{
  "n_layer": 14,
  "d_model": 384,
  "n_experts": 64,
  "experts_per_token": 2,
  "d_expert": 48,
  "d_shared_expert": 256,
  "activation": "geglu",
  "moe_layers": [0, 1, 2, 3, 4, 5, 6, 7, 8, 9, 10, 11, 12, 13],
  "router_score": "softmax",
  "normalize_top_k": true,
  "routed_scale": 1.0,
  "balance_loss": 0.000323,
  "balance_bias": true,
  "router_bias": true,
  "n_groups": 4,
  "groups_per_token": 3,
  "init_std_router": 0.0394,
  "lr_router": 0.000455,
  "n_head": 3,
  "n_kv_head": 1,
  "head_dim": 128,
  "vocab_size": 36390,
  "norm": "rmsnorm",
  "norm_place": "peri",
  "norm_eps": 1e-05,
  "positions": "rope",
  "rope_base": 10000.0,
  "rope_fraction": 1.0,
  "qk_norm": false,
  "attn_scale": 0.0884,
  "tie_embeddings": true,
  "parallel_block": false,
  "extras": ["capped logits"],
  "init": "normal",
  "init_std_qkv": 0.0255,
  "init_std_o": 0.00481,
  "init_std_up": 0.0255,
  "init_std_down": 0.00296,
  "init_out_by_depth": true,
  "optimizer": "muon_variant",
  "lr": 0.00809,
  "lr_mult_o": 4.0,
  "lr_head": 0.00792,
  "warmup_steps": 200,
  "schedule": "wsd",
  "decay_fraction": 0.78,
  "decay_shape": "linear",
  "final_lr_fraction": 0.1,
  "batch_tokens": 65536,
  "seq_len": 1024,
  "doc_mask": false,
  "train_tokens": 389400000,
  "steps": 5942,
  "dataset": "wikipedia_en"
}
Below are experts of layer 3 (counted from 0) of a mixture-of-experts language model. Rows are named router (the router's row for the expert) and show model dimensions 336-383. Each number is 128 + 24 x the weight over its row's rms, rounded and kept within 0 to 255. Numbers have three digits each.
After each expert's rows: a language model's description of what the expert responds to. This comes from a sample of Wikipedia text that the model never trained on.

# expert 21
router:105100136140156152098093155096155133097106125098090143100130123095148084137145120119157098103127111078096105138113143090074122084102118095163130
Prefix and mid-word pieces

# expert 40
router:198150109150147098135091149142115081156132130125162104129121113115120147133127161109156156110112115111111092126173103129135165130148165115117115
Location and taxonomy labels

# expert 20
router:154112127152134135143153099103126113135156163132134078196114101173134140097146119123088148164111138135143132166141127156165119151142159137130108
Determiners and possessives

# expert 7
router:112123111131113188159142142127090162169090135116098125130117110117171142085157143123138097155122146124138115093115131155157138102112111069127097
Biography career narration

# expert 32
router:157162125092203146199188153127153150133138118149140116160152128141117134093112162079120112130122160102124136114157147131104132150128125107117116
Clause connectives, narrative

# expert 49
router:159143117120159140124078120108083136108143145120124192138110148144144112149110110109097136122094142107159129171105109148104122117071120150165162
Table cell entries and labels

# expert 63
router:140104137137128157128119149131174139095097143138144085143118154121155164064141123113184103100144125145160147183130125179129134078096131135116117
Commas after numbers

# expert 28
router:114134149144100126163141128127089147105126110173096124120142093127148178136150108136112107085120193128082116119135118135114120168155125127101125
Initial periods and function words

# expert 48
router:145134088099158120095124143124124069116117128100136117134144053148182102171072114158120109142113121125119131140129149129140111107110136132141112
Election and score numbers

# expert 33
router:203119103112115129148092117139139125178135158120123099132115159152116150114148108132098088139119190121152123106132114091124131162141133131119124
List conjunctions, commas

# expert 36
router:122113113105111176115106084108086133123126150133122142125143143170120167122164081141145125111149138136138089117164136115148149132102157123134127
Table cell separators

# expert 29
router:141184101151087125121124146149114139099106126129146090132138079138097148120162129143132132113130153090125093197090093083095148131109142111098157
Nationality and political nouns

# expert 16
router:154118133119139153143117110114138142128118110101102139133096097137157130115137129120154159090135138116116176143107145115154138173140127084117092
Year and number digits

# expert 57
router:105129126124159133203133130145186106155134122111151117112131108130086088126067105130061147127126113168117087166135104125148116089120098133120110
Opening brackets, quotes

# expert 43
router:165109155155132150131122110111152138134137107168147128133141131109149111131140116085138118094144116166118109107065123117099148110140172159086142
Taxonomy and name fragments

# expert 15
router:122118108079143126121135158098132132163131102155108127102135120151100200118080065143107092161107127161112105106177136112086151120165133138134148
Capitalized word beginnings

# expert 4
router:129117125104081146121102132173090082135119126134101149186067151158104155105149127125100118126111134111148134046115091129168120122149145075105165
Prepositions after verbs

# expert 13
router:066115100143107123136120160127102139140112112137162161124158130105173112142176162154133105116117103109139106128145137136119145125137129143121126
Infobox and table fields

# expert 60
router:139150130132128127107111159144125129166153124132081109131109179125147136162158167144177128159148111164124096119111105068120077144115142149134157
From and name endings

# expert 42
router:136099098112126137152132111152146110142133130066122108133134117112097092179109099111129152138111116167160195097125123121110122178115132166176141
Short mid-word fragments

# expert 56
router:129094145104177125146140117119156108114104114168069115110118119149155148113128123137124098111122135127141100170125158144098082129090107138099144
Separators and place names

# expert 23
router:148110145121130112105197131117172133147129148186177149116119115137088129120124133126117148138117121087150132121143151167115097124125129124111177
Prepositions after nouns

# expert 25
router:063125143104122126099133126121108128114189109153139139130130137156125101115154138126120124087139128125126109128134137128107116159135145135089119
Word-final pieces and parentheses

# expert 52
router:102133132126093101107119101124135145092102129135130082096127144126110109121126155128151148128134103112124135112134119151080079118154145103141101
Of and the

# expert 10
router:145115115158107128163145163136076145120129185142122104147152128109146136116122140146146127158110127138110115101129159147091114131188145133124124
Articles and infinitive to

# expert 26
router:151097124128160137126114125166133098138108127144132116107134092120116133117125097127140123123143149110138148083144146139097128100112162102128134
Sentence and row ends

# expert 44
router:152114132146117132160158121144118167122074160126116147088157101136141154120148118134106105118145104178130112145176141136158111113123139162171113
Descriptive adjectives

# expert 50
router:177127094127127145158153147129111101114105143107127149096109171126123107163189119106117103132120146125140126167143130133162133112188146143163184
Name and taxon pieces

# expert 22
router:117155088133151118163140073114103137139123140151144184126153108142162126149072104099135154155142105152091108135140141113167165109162151133180154
Infobox and table values

# expert 18
router:114135164100127145124102150111151150088147155126098147135099111158171107136112099148078127087142095159115120127123112160109108109146143113104156
Abstract nouns after articles

# expert 17
router:159121099133123110126100108117146120109172144112109111100083138165131074105115124135149120122139098136117119087134110139131112155123129109133145
Reporting and past verbs

# expert 53
router:106131100118101145121172135127132125092110130153097119139116135079158115125144156135114117144121127123111136134155117180137124110078175146137155
Table cell separators

# expert 59
router:169163104163105126068120167121107146085122114123108147123145153088097105165115132137126125105138060159113132125160140110138120091141123096120125
Mid-word fragments

# expert 37
router:098128137139086165134103187116114124131138136115127158152172121135179109137111098128163105127174108097123087150144136126113099105137172136075098
Quantifiers and comparison words

# expert 45
router:116116111106096101144141138116174146127110136099119135131114120133144118114091089091087078107155135170119138118148112145105150130123088110109095
Sentence ends, subject pronouns

# expert 19
router:148109126132141121095097157176147136105103138094122084146119126161128155161136137138117124149135137146138130139116105140096119154090128118115071
Common nouns after determiners

# expert 39
router:121125109129114145109140100086113130202186107120085094106125122156115103097129121159155186138106122130130124133139164093135119134151102095120120
Units, dashes, ordinals

# expert 14
router:089148119093112131145114164168106108138139134125105140154102135146150118100122094164129148095129181099130121127156159146125093119150123137177088
Space before numbers

# expert 35
router:105142128106098119134098159156149153141085102130133174117162137144074140129104134143130140124163125123161117127111146185128139123149135133161161
Ordinals after articles

# expert 31
router:148119146152124118119141086113087157111168078138074187106083125186117153130139139105111139180123142094116127097124088116116156119142121140134095
Middle pieces of proper names

# expert 51
router:141126142105119124099131132120111148158119116152129148102161116116156126154176142090126139195147086066145119098081118121139147146118062159128141
Table header words

# expert 62
router:147137157137151145185152097133139077123080135137112172101103173129165130145114167139129099118122089143139142113158159115086127138142116093157118
Line-start list markers

# expert 24
router:104128151122155115143165182126196143117182124133150129127171158128127162111127124122157121105131153161106089157135143131086110137109118162101136
Given names and saints

# expert 46
router:185074100126127133119108107142156131117143126101113111105144104126124103168138161112162125123144108103119150084102105106166115137139135100151071
Music and plural nouns

# expert 61
router:166119135167112148117158149101122133125108116136150088134131097117140121145106097143088137177115138095154107112148158104162101114107121116144130
Conjunctions and sports action verbs

# expert 30
router:086118106175119107100117129107120143108125157125128167127115142137142116141135128158164130130118131106138084109104128117135148091178113125124148
Decimals and measurement digits

# expert 38
router:119133133137152088142096090116111113127136135150105179089181139158118122176116108134123135102147113112085129079132113113061129159130145140135112
Closing quotes, numbers

# expert 8
router:121107106125138140145113134139089152145109111079163102157118167135120130098114175103106127108128138121131148157167141102088116116142129119097157
Capital letter initials

# expert 41
router:105117113139110111144140080124147138133171137154099095088139094134098075116102129122124127141109106139109134136092127102135115134123128099109101
Paragraph breaks and pronouns

# expert 0
router:087118104126124125117155107148149109121130122098153153165113158118148173208112106122143118133108166155077150092157131127190125126097106146125153
Taxonomic and surname suffixes

# expert 47
router:084147135094141148145122114124157119111113164165115135156131115111155159111130152174151098101139111096105159111098089138134126167157151148160156
Year prefixes and is

# expert 9
router:118078113116170148122150144136137129149139087124128133118152130122115148148158149153170083132120139125107135126161164111168155162168141135165131
Passive participles, facilities

# expert 58
router:116134118129164142111111137170119116167142141154106143114100145179117093113073090128124153163154127126154154133122166129094140074139093094123143
Table pipes and auxiliaries

# expert 1
router:119130143128122110143142107090129149165179133147146103129134099133121134100107144087120137168138139137203067118124127124187133163111085162130118
Capital letters in foreign names

# expert 12
router:105100102121101086119122140120109076113099127103143118128087102089116101137122189136154166141141188103109120158127099149142117169100116159115113
Numbers in dates and tables

# expert 5
router:104124121121128161172136156132115108138108091122162106101107111157133154117118115118129129130113112118147147141109152106151137105105129115153162
Section heading markers

# expert 54
router:129119130144137127113109137118062147163140119127117080125170107110128119166111169173125121121105152147149128195140114119139129150140129104110154
Place and personal name endings

# expert 6
router:146135152159170089093111106138136147121101106078094115127152090139138135151127156138113153127100138146122162149096101123109166142108119099118110
Institution name heads

# expert 27
router:118137134141140139115154090116126090153119137138104128163153139120118141142125167135101141141089106114172141096136149160176128151113151129097181
Table number cells

# expert 3
router:097127136153130121139129123102083133156147142144138098132143135113121140148145084108096103159121133094165113156160130103181135196158150153147104
Surname inner pieces

# expert 55
router:169109148112138148151155129084105094174150111147111119086127124133117136167131094138137130116084130121125142097140154131131135098132066133161136
Personal surnames and place names

# expert 34
router:067152087118127118111113116156148150092120169111117125162117178120124112123109094089107142086130097120107167135144139118136112100108089156158089
Colons and demonstratives

# expert 2
router:127162123122095112093145118129117111097118127138154136134142109112112112135124187123107108129099167114109142158151079125147125104115125161141140
Space before dates